config = dict(
    n_experts=32,
    d_shared_expert=0,
    hidden_act='squared_relu',
    init_std_router=0.00849,
    parallel_block=False,
    train_tokens=1547000000,
)
Below are experts of layer 5 (counted from 0) of a mixture-of-experts language model. Rows are named down (a neuron's output weights, with its number) and show model dimensions 0-255. Each number is 128 + 24 x the weight over its row's rms, rounded and kept within 0 to 255. Numbers have three digits each.
Before each expert's rows: "raises" lists some tokens whose logits its average output raises strongly, later layers aside. This comes from a sample of Wikipedia text that the model never trained on.

# expert 4
raises: "-", " and", " of", "ally", "ty", "ly"
down0:126118152158142107171119144097101154142127112134132155167126124152100101123155196139117121076137159116145135134083131110088133118103152147143135110132146152104114134113103166141116157127174124096133116105085140140070145110119143156146166150082111091159147134149113111118129154083134098070117120120103107127134119089120112098158166125129119101180130102117061142092143167164112153110105155180115163108138104128171113133116109135109143092135134104133117108158113138170112126157103103102203160141124132105113125139124130116139121151092172135140139120136118151079088157113112163152120113084124096138137142132103103166113115141108122137145158141129156121130165124126098093099156132127164136127147180104117125130173136140127072118125124113136140143136131106103130145127127158
down1:124122129137098110155130152208104163103120128086101128125122088135103136180110154101088147096146122089161116123163125123140113139129142128119114116176167127151169101125097137084122111118135143159119096107124106127169133093142128133126145145065122109100092125115115125085074124101132130134118125133115134140144152127099106129147094143157116129120146167140120121145088122157120106152137114109135173099143102094144113147153144119167092113176130119150111109111140119142135123116139097105131100109128135134169072155118146133161147174104136139179183126099124139158147117132112109183172113125152158162120188128126131112098160128135147094104135132130138073146125175124123114141161099106051111141142140116149115121159127144164127139141112123122132115110130090149103117167107135
down2:169119138117140110122138148115131119156139164098148158120118156128122148097116200154132127110144122089134140106188169138154142152147171110100095085068154154096096133119095124179163105161169119131126183162113153140085126095114125122104142119125098134124144161144097167111122134085133146122098136133129128110108133086144138154118121160116168121142122112107083138120075116140100144139128121108153147142100127148164121105097141097161130114103132134110135117084136141144099173138109107136144133097133108098140121150124173143121115153086168135117093139133125135103096161165125136102127134097139121135133105114162130101161114127129109169130116127145132097106153093124136128096105162165085070152116119125144108125143091110180160137096103165165142151094097134119140094152113123

# expert 15
raises: " and", " |", " as", " in", " of", "."
down0:159117123146144164141129086106144111088115129168110160096136094163136122094122159128150126091148145083172117180127146099121111105148108103163134179137145138153151149140116124120156129128137134145120142100125108169164130117101114115125102140135114119135127169123106113092118111125116118113143143116148158100109124102169132121115101084124152132182110157144115096112120168065133156131103186153139090144128082159118112106111115150133097128148132126112129158119163158110103137123099156113122153101121167075127115148072113125136104160172162154120115115154119144094127099096091138115119097114155152134138147141089126106128153124135153144121107089127089127060143106109156094128120078165137130134138164157177142119153125100119135168129081151134122108168095091118115138109112130
down1:152107151131167114189185122125089090082100141112145128094124108136124147148103117094104130115138065156122144186141120102110132134136185109159129111120126085128138153134131128129130111138100147168112159130146122106112113057151129130152126081093124153164139119133176109125168111096132101131109129142148143083126103128086148103130138130132133137141135158119140161166142133112126112111108086162123144134123095119160127111150140072116128101110121121134128204159152133153134107113078117149125152129078157132127107180140142159109111152084149101124149131094169131107132122133156141157132117128138081128144118149092167137112164121105071130110127168144138111092140129122114154134125111146131123117162161100125119119129129110119078112102109117120182122137168123141166125117138117
down2:122125134146114121145120158166100099085175108115166119134094132091118159157092084091155167118125169171134183130123134096109140161110085160130125104146133140112119086128135130132134143162141169153136121129109141086125153159112121147141122152114085089156103132111098164112157115104120123160137168156136116114131130115139102090098129135158100135096159197160136143113121118085094105124137141145142111119107141146153153122104111142122106119120143110137153119137117132129107121096131127123139061146134108135136164135143129110154118101139128156141131179104160112124129129102100095147087114121127115090146145147138163162110116141165127137106100131131101149096117171165137153175179077120127106132173144128082105100078130145081111145128103136137130135089137121126105110146090182

# expert 29
raises: " and", "\n", " s", " |", "ant", " to"
down0:139163116097116112136143091149152128088077129109143153103108115111173153102130120100126136124096120125122129140134166112128135106152142100131125132065113126115119090150126150134103134146142127138120123137125110149142110123158104121117163162118157109136117118111163151092126153114135130120136138138143060139126154084107120113161131114091119139133139136122127162111137123133154162154106105117187140116097080127116086144116128083182129139140110141111059101099084160148101100161164135123073129141136146104131135155132108142142126142132131081141116119161131113113158131155205160159149119133089160108126137181091126137109168131156108127130102130146128113155114062150151165117125152081142141101091190109126148120142118134121123175147111115139128179109159096133152125163104126
down1:122104113048179140144163156143133122150129097117122119128126087144135131124108119119152143138158147083124098138149134161160108130131177136092133126106146118106154133129104109092152115123131132119135172129134119123132098162147131161111172121149131111150161105140163136123117101085127152132117126162093112139085138126098132108135097121106196170089154152137131113118193112152150102123106140140158163099149088105095100170130084129145100132136131107125158136097120119106070157132126094142174144137152122113151139127142114156110100129121131119098138119142081097131098129100111134155141139121119104133149135107109149150097169091117116173103118103142168144123139144161156134098068092119061113157131127146148109134117149097155108104155167143155165157125099135105120115096133113
down2:127138158115129134115065154138116124119139110092137110107127113145119107113176108083122125171113120117166197124124101145119158145170103130160137182122106102109169156115089132085116128126130122176130137112156139137138083128119122059157107135145120109155116155173124114125114149131091113150132162120164152083118122153138125130109127180102166133168138148165118109112110112083096093098124120153108121104136139130128101122110093174108146098143132106135122118082132148140107096121127153139091118100113116105121123150128131155162119161145139156124139167124115130135107142148155130143106086143177145130132121123142114131131144125114103125117122130129099095164137129143120095107112149109126158121172105116172106097130088196105154143111125145104156111144165159097144143090166197

# expert 5
raises: "h", "w", " and", "-", "le", "s"
down0:074101156128136115133119104128158167141151109158109130073130149149163119132127180118144129136158130106141145110120122131159136151100102146108118154142115151088127158075114166148112083114099077116108142157147156102109166134118115127112138117140112141146099114136124126070095137100126064173098099164158126115104148133127144161096135166146157124179151114127156109138116122136126099129134173147180141112132097109092101143100094137131110144160144117132106155099154129145140103143148127151154111144131097134085107160128138113139099175081124142124114148100093165120136126113081135146168156105126131090143115143120120125117145147141124151129108124113126131113152134100151129081103175148116116094126109138103105132150165101100154122153146190142081094149152155150182134107149119
down1:129099138116134162148132184108152133179113154121099100134167122129117113132108145109111095128080135103135115111145173116131117133124162130142121123110162155140118132126092162134131119152126106106133126136134163134128105101120138055119108156139137136145122144138147137109143080146123111136125106132138178100132123110130101165097098163104131133143106158125092102136180127125119135143169129140124148133095148098100156151121091121133135096156194110134111156118117141156174126081162135138143146113134157145141102115158095140145109137173092125140101155111138121099141120162106100131091127114122162139155145133117096112138080105136090144122126136151096148167123154121106105129131147074095145146126082113150102082113179153125125159118126089085135126068095176179068139160124134
down2:139136097103119109118102142122156140125102134174140150166114117097101148139121111102120129105137127121116150119144156153169144139173111142124122147123136145097152141097118178145149128060112116144149141168116118123151118131118132146130153153145113145141141138087130146147140154111146120112112102175145119098152110110127107109108166131158108121093105146111129144117120130117128160081096148077189120182109172135123105086130139149090140144105151129155110114105153126092120104170132143132158142123133120127168087107089115130072082145150116137122112153132143130119129161151094216098119120110082184109125134115120151205146136097073122114124101110146118125143136148142140117140095106106117127127170144111098104080102126158128151125123132157124140137096176120137154135091137093

# expert 1
raises: " and", " |", "-", " H", "\n", " or"
down0:125157142120165127129123158112121149086136138176084143171098119140092109160101115105142127124163154114150132116138123127041106127143095115139162099105096133143160098138111134165135140119149124127096171089130183108106119135122134141152144123158083125114097147105111122143136139114071131153128137149119153129144136120136070134175118130133131117091139112128120153107092145144117129165124147133122160121118087138161183152117142134120115125126106092126115132163108156118140142119117153121128143122110140118123101115135103121133120102130126149145104174164139153098126137138108115097124125105147123124157155143083107139177129163120139139188089141174119148107128128141165165134153076160100145102122154052131132094054096093113126113128142106104179099168114098126138122134118147
down1:160099126135090145167116117128114114135115099113126128151134132149106101121125110120107105080144108135079126099140117151140142118182180118193127108122104096137139133160109102126138130123134131168113155131196115097142111124085127147105110117150139122068135145135136143136128168135095107127127159125102102106123120094097146156164122129116128104118101176125146085155129122117068094167115180107115112118143142099138153129110124123177109114141206131133125100120159159115099100131101126131125180109159125167127135121114150120135171122153097103149118118150172137151105126187134155111124082129153141093179101101138158127135128141137100093082110121180121160157138124150120144159125123084122145155135144123113128104109159138134170115142085155110128115149103151142141133130107146
down2:131153133129102168165122109134134108104136172131114131061105167118126169144143144120126156085166088192140132127142114152143147134126084134186124055150085096118114091096099148142130131131142098113101119125175094148131087114081144147108143133108167143162113122090114085133108182117120118131130166129116128117134151094107132124089131127145141139107106110147145151095135141123140100146191132103164120182123101188154130128129113150057137098125121116106130109170165133117132112150113126148130091097134122126099132105133133141164108137144144136146110140112154142110127097106089090085154127138113139117147138107125107131121129143124111109153123131126083111107099141147128123124121115139171156150143154138162110158159123155142102142132158110115161155146132120137078107167123123

# expert 8
raises: " a", ".", " in", " and", "-", "/"
down0:102139091121167083094109144138123107115096163122109131125152136117128152138108118156074109166102134112140124186120115137142126093123159151145120142101112129117105114121122096152117111129122102105171127142117166133128156083162134112078119102190096146122136143113076166123112131130131138119104146120149163103121085109159124133130154159084084144134150153103148135107107086121107137093139126147185146131130121124151127131110151117102148131159186152144110122161138109157116146119142122122128150096151139148118109153150152112129158103115190142082118099088141137129117161116142085144140135147134142131089123119072135110119118148095152147118173109149159122088121125106153154136123124184119145132094086125112176149159126113136147107136135171139067134086126110119124165082148156
down1:108150100122115176117132152108151149138142095096107176137137102154147118094143159144123132152117095155109119122163114092128142162085146116151127105123120116139129154162123130138101113140163125130143183116139125106137107092125143083095130140154084180107151135127125116111142131174104124111114153116105101110162074143188143154084137140124161132153116095115120134151163154129139121120098166105122129093098123135141137132094125178106155137157095143088136121127103156134145135158114146110150143187117121119099072100115090139145117123100148181115065142138123133130125112105113149106125167140085113131113115127186161125119119136163129133123173141076166108116124127154093099139120125151140195146100128100113151119098129091114130110094159110105132108150109124135160104154105135
down2:127131134140159138090167112111174132115130159105130104108125130114152133162119114160129130101140130154079139103079125084154106108113105088129113116118134133147172108126101114142102097107100131134130129138142140130149107156120151163141125079095133174115094112127120111132089192087148072112176095129122082123169125150147127130188153133150151124135130148087115106158150127095122099109134144118116089157140165141130104099074146133157118129089142089102124152158154105099119132140128095135152128130145132113120112104126187114118099141109142102137147160143098150106148114084103130147142145163125160149135139127105157092122101143166120105127129108169177148112130106163103133129175133119119143132134163164124122180145117140092160143122127135133147150096091155068138107131098161

# expert 16
raises: "av", "ay", "n", "ol", "o.", "oor"
down0:160119120138150097138170141155126119155122100160142127140104123174099068142143116098158125147154104136130136112120130137148086132123144122070151115112165132176164101103129106131146155132153113122098104140107121155122090157180137144126119114146151143064143129089118143110077092182127122114133122093139141150081148110123110099140120168125107116125082108125146115203119116162137127135120177089118140128129185102125136168098129172137112146153126150091121106108135105108200126153098137150140135113142145071137122120109107139117121153129107105170152155110143162093106105138121136119091134199120125134116111126145148155136160111113109115114093109126129123152139141115139136133117117146133132129101142084125140143126170125142173112103094101158115143101130103158126113160097107
down1:112096165146130124120127131115134163138129133149121122114114111117097172160104163165131129150104133105153095152168117117110090206123116119135151096098108125171150110106136151156130072158160114117162142157127150148108149104067114130180140117152157092100093121149113137125133103129189119157127136112136083125113155157149113155108151122096113136108119164122118118129166130130124114117142129111161102142137098125106172140132162152133110080124087133150155107156116078086191141130129155138101108158127116151120130131093143173120094104144103172142114142148164126133150167141116169138109134141120099113156114136110109115174147098137099102122142157166101130122116135137115129121096098136119139121094118101127162087127088134123143122076126116110152147114098114131086137073098138
down2:136150191150139091133123116092144128128162143151109116149121090090088151143158106125120083108154130095111147130154116130101133076110117135134162109143133135150079136135123131152181107132176101147109127127138166081129111109171098170118137135139092102119094137136146129115150104093142133134155088146095146089130117143132138124170127109096128106157126144114146116106104081112177147126150115134128149158121171107144114148130192130127134114112128112129130165117138111125080131123146105132110102158112135108097153150137135178122157146129136174133101134100161140141107152114116143156171150135134102144134202128120088141089109112144189093112131103116144088148077145128072131138113139113114158097166140095117122110119097123139092154119108133134172149116179128112127122124107138

# expert 30
raises: ".", ",", "-", "'", "od", " and"
down0:135144133111126165105127102106150111210120135126124146100111159138089116140137126124123156125105103095103181151105150156116076145119135147107176110115109071135140142094112095122130125125154169109148096113137145153109122148155109152110149127138117136147117125147141115102198107098118084142107106110130129149178126141066146094144121127183133093088111110100146134146133121153153136157164147112125111096145155105133119136096121144106136145177100130176098151110097103134156141138115101115147160107139136122111122115089103103154130122109121118115146123115175136149188118155097096128118115150125160122110082116090146142143136109100148093122172102143115112119106203141167087098122140132128118094140119118169148160134128139133129138121127153161134117124114146175114149118094151
down1:143117150110134120139121148152119133159105133084128094095164150149128168100122170119128138095112093154122129153128149133138101125149107126121157123127158118156123099146149108153142153126141109112124143127137132128131114178116126132117068113163169124156141130135131145144125098096116166104098129101124113143134127117142101147117098154134096153145121142142114136099148149103093182103164129082105118162098140105091126191099107128140148133112138073139102167115140121123131123122119102157094162112099122088111120112103154161156176138109149138127099105155083118149137173134152115149125156136174144124116083225137132136078085118129117146111115140162100137152149103121132112129128193165136143129077165132144130142115123096126126092118126109092099118095120135153158120132125192
down2:167120090131157125155152135143133121083156160123102176133170136152120099094147134140109119175131137169132110131108153142115133135140114133125106144148103147126123113112086139116126160159141157142113139126111155106125121074130136118142148133164140091124149139093125103104183166107143102171120121095131106109130120128185138100111156128143132117120083095105138089132154131121070110151123116167130095130117086142151127109126129097168150087166116174137131144131109138112130126136137096120157106154140154114090121126139113185111095097126180119107138144129126160100150109088133092093135111148126153141169174100131110121106145177118136105153132134072114098122133136168114122093175113162161168141118125080112123131111117124140141097071106107156090136116090137091125133164112098

# expert 25
raises: " and", "-", " |", " H", ".", " B"
down0:123131153150113161172120057114148154099125149131135102139127108127111137081129135068139167165108090140143134150092107124124155112143106114115139101155105118144166143164149113144108077116097104101135121138157083128140136159099145120119147135081111173133110124087097166124104098138143087096164100093132090125124137133130144099138132097097157149092143109112109139098101154144117137123112131148090166106157106197110143113139137149150109146139134166082177124093105119152144140159126132143121126143121097135143135178126127155120154127138138132143162156125108119096152102121112134159147118099127125127111141135124138124122125140153129147095116127148123142155121113094079118159147099162128106118098118162158144135102155175161121151068135144113169045126118121113151113137097146
down1:132110091074089108132110130113108157119141067148155135119102136173145158105148105142127153142125108111169143141130074130153170117097102094209132133106113109156176128117098129141160090125148119157165123139190135111146096135138154155127138144143139125109126112137124119102135126098126178131079135141154165092143134106131109115098132155102114153169122146152146102116154131141192135124147140132126119138116141140129133153126166147143101133129144131088140135117134152133105088123123138155135120156087114102148112150165116159114178084157158156122106078130136117156136065150108128090086129115115134127098105106157139141091157110106107153099124137132110124104147101085128134105111117123134133135108137113117084170132088136117119116136099099107184118098177143130145096132125129
down2:148139145131116156106113099131112148092115126143139115109119161105117074174114134111122110098101122136133125100112127159149136150145154090152137123128171129132142135131131104147109107148137132120115161141091146123112147123059069120114116122056136104163122135169148137125148136067104117137120135131107132164150083198119153135116109115092141121153126106132152104119127128129119127113149079171114176162127136097126118108150110181101113139173147113155105122115121154129177132137130132105093134143134079101140178105097133127125167155112086151143166105138119110165151133139104104140101132131103077105123105164141116115172161136150156171086070129172124124129105112108140155151136116108142135169117112085121104091126120124120110116141138104117128144131162128137187164138115140

# expert 31
raises: " and", "-", " |", " as", "i", ","
down0:137164119122141129096093117114157131140182135141122161166156129103138153092118081157104126110146118105134114130126134150130141185135124153149143159109194125097101145127123146100099121115092116107137089129121125103109088179142137132143137082123141135122103109114164130137168101137161140129135100141103137125127136125092060207098154154104131152101117136200114101131142131106105160107118099131128135099115126116136088139123140153111133124186153113110160109063116144134101176128128137140130151125116145085163155139112157177130133125093145160156153127088102127137142134146167098125175141139110132142120144121116113119083145191149105132119072122157126141149134135136155097108130143128142124109158127085093182102140132129108152129110115117125111111112109105126143127118130097
down1:141118123121137082152146152135105104152124133159142102114154093158142111118096180141167108106145142125116128152151124147150165094133144146099098104130149119129125111094137159115119090100108098133151132150113164120126150117087133115067140119099100086137122157132136125164093132132153118124140134097136153135141094181116154107161142156120080146102110134130110152132110146103093102144124123125105136162128147162085164164122139136104089117141140073145162179115148134140117079124103170103128163167113110131072144138150130148180100124119135112072108132142153151137094135159118143144111122116155124158164136099164123150069117124151100125106131102106082094100141155137108128183110117116155152153160109091137144131092137124126130134130107101131157092082156148139108142135173124
down2:143156117152123130185144145136104139096129100129109150127111093148100134140110154157121136123134150118163140096130123145107135158162160095137140111139120163134141137146121155150143132158092112112112165121126090119115111128102129147168098143088169117132166129150081129128104131131089095144101152114114108172150102098063161154075102156156158138131078159136099156109122116118083125142091109116151127121128135122115131097136108121099104109110130115141127144112129129120140103099200115117108123142120149120142134107072151102150140117079076137118149092159148131104160138155156166110101125141110132139167143132116137128122136139191120146128170108103101130093090131151119110170136158113155147152125160123103108144178091163150176127098142088138132121148117145099142062155133127

# expert 11
raises: " and", " |", " (", " of", "\n", "-"
down0:090103149089145122126100195162110144148109166137131160137109101111115119148132130112128125110143124136077157135124130078136134124095131122145127125162187103121161153108125153085137138156138125126065108158153169143141105133156112128162168136124131104156122161083121139129126149125122099146120081138111153137135151121173096122112141116156105116143115065175122155105154158076106130102161083164120109137103122139121119138130138128139120158187065146118120105150131117139120152108100141148119140138164149143126111149080124114096153102125106118096120118121160097184134160122094136131110086109161136102095105114162127078114137147105144109131136117156152158119102116164136149119062140147158152158143121129119133090142123156123110159119118142110101137109129172113139085114112130
down1:111127136187119133105120137110176128168096123132140118151107066112142085170142127108126151093137093187136098121133168107128142148104141139127151142120074152138089133113144146133149147085148098098142151083135121171091123078090146156127162129132084127130123116131135116142131133129102068134154139110134121153110113119150124168097175118150148095122106126097132157096172166117146114124121134088143105116098154161164133169122110113132185156120133131098128131164093105183142137142115108136120075131106121144132136167122140159136125144118148118131147102149158162109138114110151151155098115127176143133127161124119076121126136159115100108155164118134137140126090105121077105112074118119134154100137099140078153132106125130118134073100151145112119147115127150130140111126153122
down2:133116142138118128127111121152131119104127110127117124123073140087175142117089106141125156139146147149126119112139137069108134175091134165100134079135100147118133142178140166140098112117103129118098146112095094147095146124099155146113126150119118154097144136159120175136188153124146127109147116129101142143114149148149115109127101141154141124113095157108123077108129129086122127104105110120121137127139146141088132165147194131110092132148164102158098095139075125105132122126127125157125130166126133151136096133114161144118097146134121121124125168114141127106128172133130127154116105131089192095123095137088122140089121121104204090165118137130088112144134079147138116138113186132143097123124131108135123074152164149177116103124151179154131153151114132124097159165117119

# expert 0
raises: "-", " and", " B", " H", " as", " A"
down0:178126103152092130117114105108132101163120093116135181119127111169145094133090105140150147145085101096125139170173125157103131115137090098129122085112159124151136120098095146100075108094145136156129134117135144098138137131143092118127148132133145117110185153143113123078176155105112103113101171142095143149145134139097098159127108085128134112184107110141117101152143162143140122148128145078076152113176127141144135166141136101136134163146154147131068156126108126106126130167153104143128112143146140144109095140102129157116118130112136125107158110160118123153133126131101142131143111154165085154129124128110115126157108134129100168123165167091127096144076139123173141110148137108129151141108085103124138147127126127106102116130140148176117075133058129140121136152130149
down1:155153126099139122088141095096099144121101155123170163084140138128109092073115135132121152151140139147159109127130172118133137143153125111173114134069172123115158125129107147121139108124169135125157119113144094112119122128148127114112111133127080135124148085122172084134135149119114132149176096143108103097129098130167100126126123122123115135112136121071165209118107116116149108162142137112141119172108149139106113097134168153117104080169151123119165171155143130076131137130116118121146136129153121091150117124123116163113127094092132122109149109150177154113102129114122071128122103137190155116131148137129123126128155116104110149147132166094084132107119083136137151165124159079129163129115127108186139102083142129108128137165161150133139084132146112140119123139103112
down2:109139143176108177118121093115145163141167128152163127125117123137124134120126080121108126134163103113164125123130117153145129148155122092107140123114128184129093138153118172134046117142103124166134152154156107122142143139108115173131113112131119103115126109104094108147084146191095142171103141154109149143119121092148122149148139117128154107115137099140152131143138138127092161121079122121160131153105091093127132121116098159148125096117153148088118120128104186138151143117150117158102128149122141125134113130109109137100100126099141113112148100118129132116082166111110162165118108169139192089127111154154142113152121139166135118107107110119162125120128121184151153097077151121113117091107097117153123158121164163124089115104093114162186124118127118099102153078123129

# expert 6
raises: " and", " |", " A", " S", " of", " s"
down0:107085101142111089134104065145080134175104121141158130148131127114120077160079148148097083138132114144092105146066101163107124156128166147167146105169127130160133123148134122095108119132166100145120130117129098131098128138167121119109144091115141099111111148161119071136125106166112144109116121138148105085140124124113148121104153105115167119118117138149165106198121139123113137127153140122144094150127153110113197102107133164135136172113140122125136155130146068107146093177116106103148123106095136118117133135131146127128145112159080202126128142149121146128131115119146117083107122144136112112112153168128163145077143136121122108160119127113123136151158123133144108125162134172094096115119123153135115145155151135125154140168161099163127121141142127110145106109114086
down1:114124160154118135138140115109117211130137099131088125123147180146163149131128119107169153128136118125092136118092137160135178137139082093146138152109113069123131124135075135137125143125156180121163152175090111156105114148150144114117103134140107199152107114095089117103126123154115077119125128134102135141123192178161145174143115127154121144123096129126110138153134135093094155157128118134177147123129132146130123105132043128134121094120127142110133146132140139127151171105083102131127150147095109108117127113148104129148137110134139141137101056064132164157107149132130117110105099112102128133195171124127136145106084142130134129135101127127124112146149098127103115140140113141150110122168131105133109135127115116143109121121134124085133117133126108119143107138100093
down2:140153182123103137119104096121102159116148119108140096134165183120131164137116115140104107166120120157140145137129070146096092113099145120108125140147130140105158088106126132142112159138115107119122139165152125120144132088162132149170099160133122151148092114140098129115126144120093174131077091142133131112145110108101137117149079075115101142125126127121114118128122108092128139088145194149126115127078180082152136166104131116082170095130118103151109146123131096112117111161163150108124172122134159080151146122116089130149122126100140128160130131151115159109166131119128099152135145149141141127141124085141143160114140113160130110120121130151164104104116119107092174153141111091139175110109104170121154178140112093116142105120134128180123084141098161154139146167106130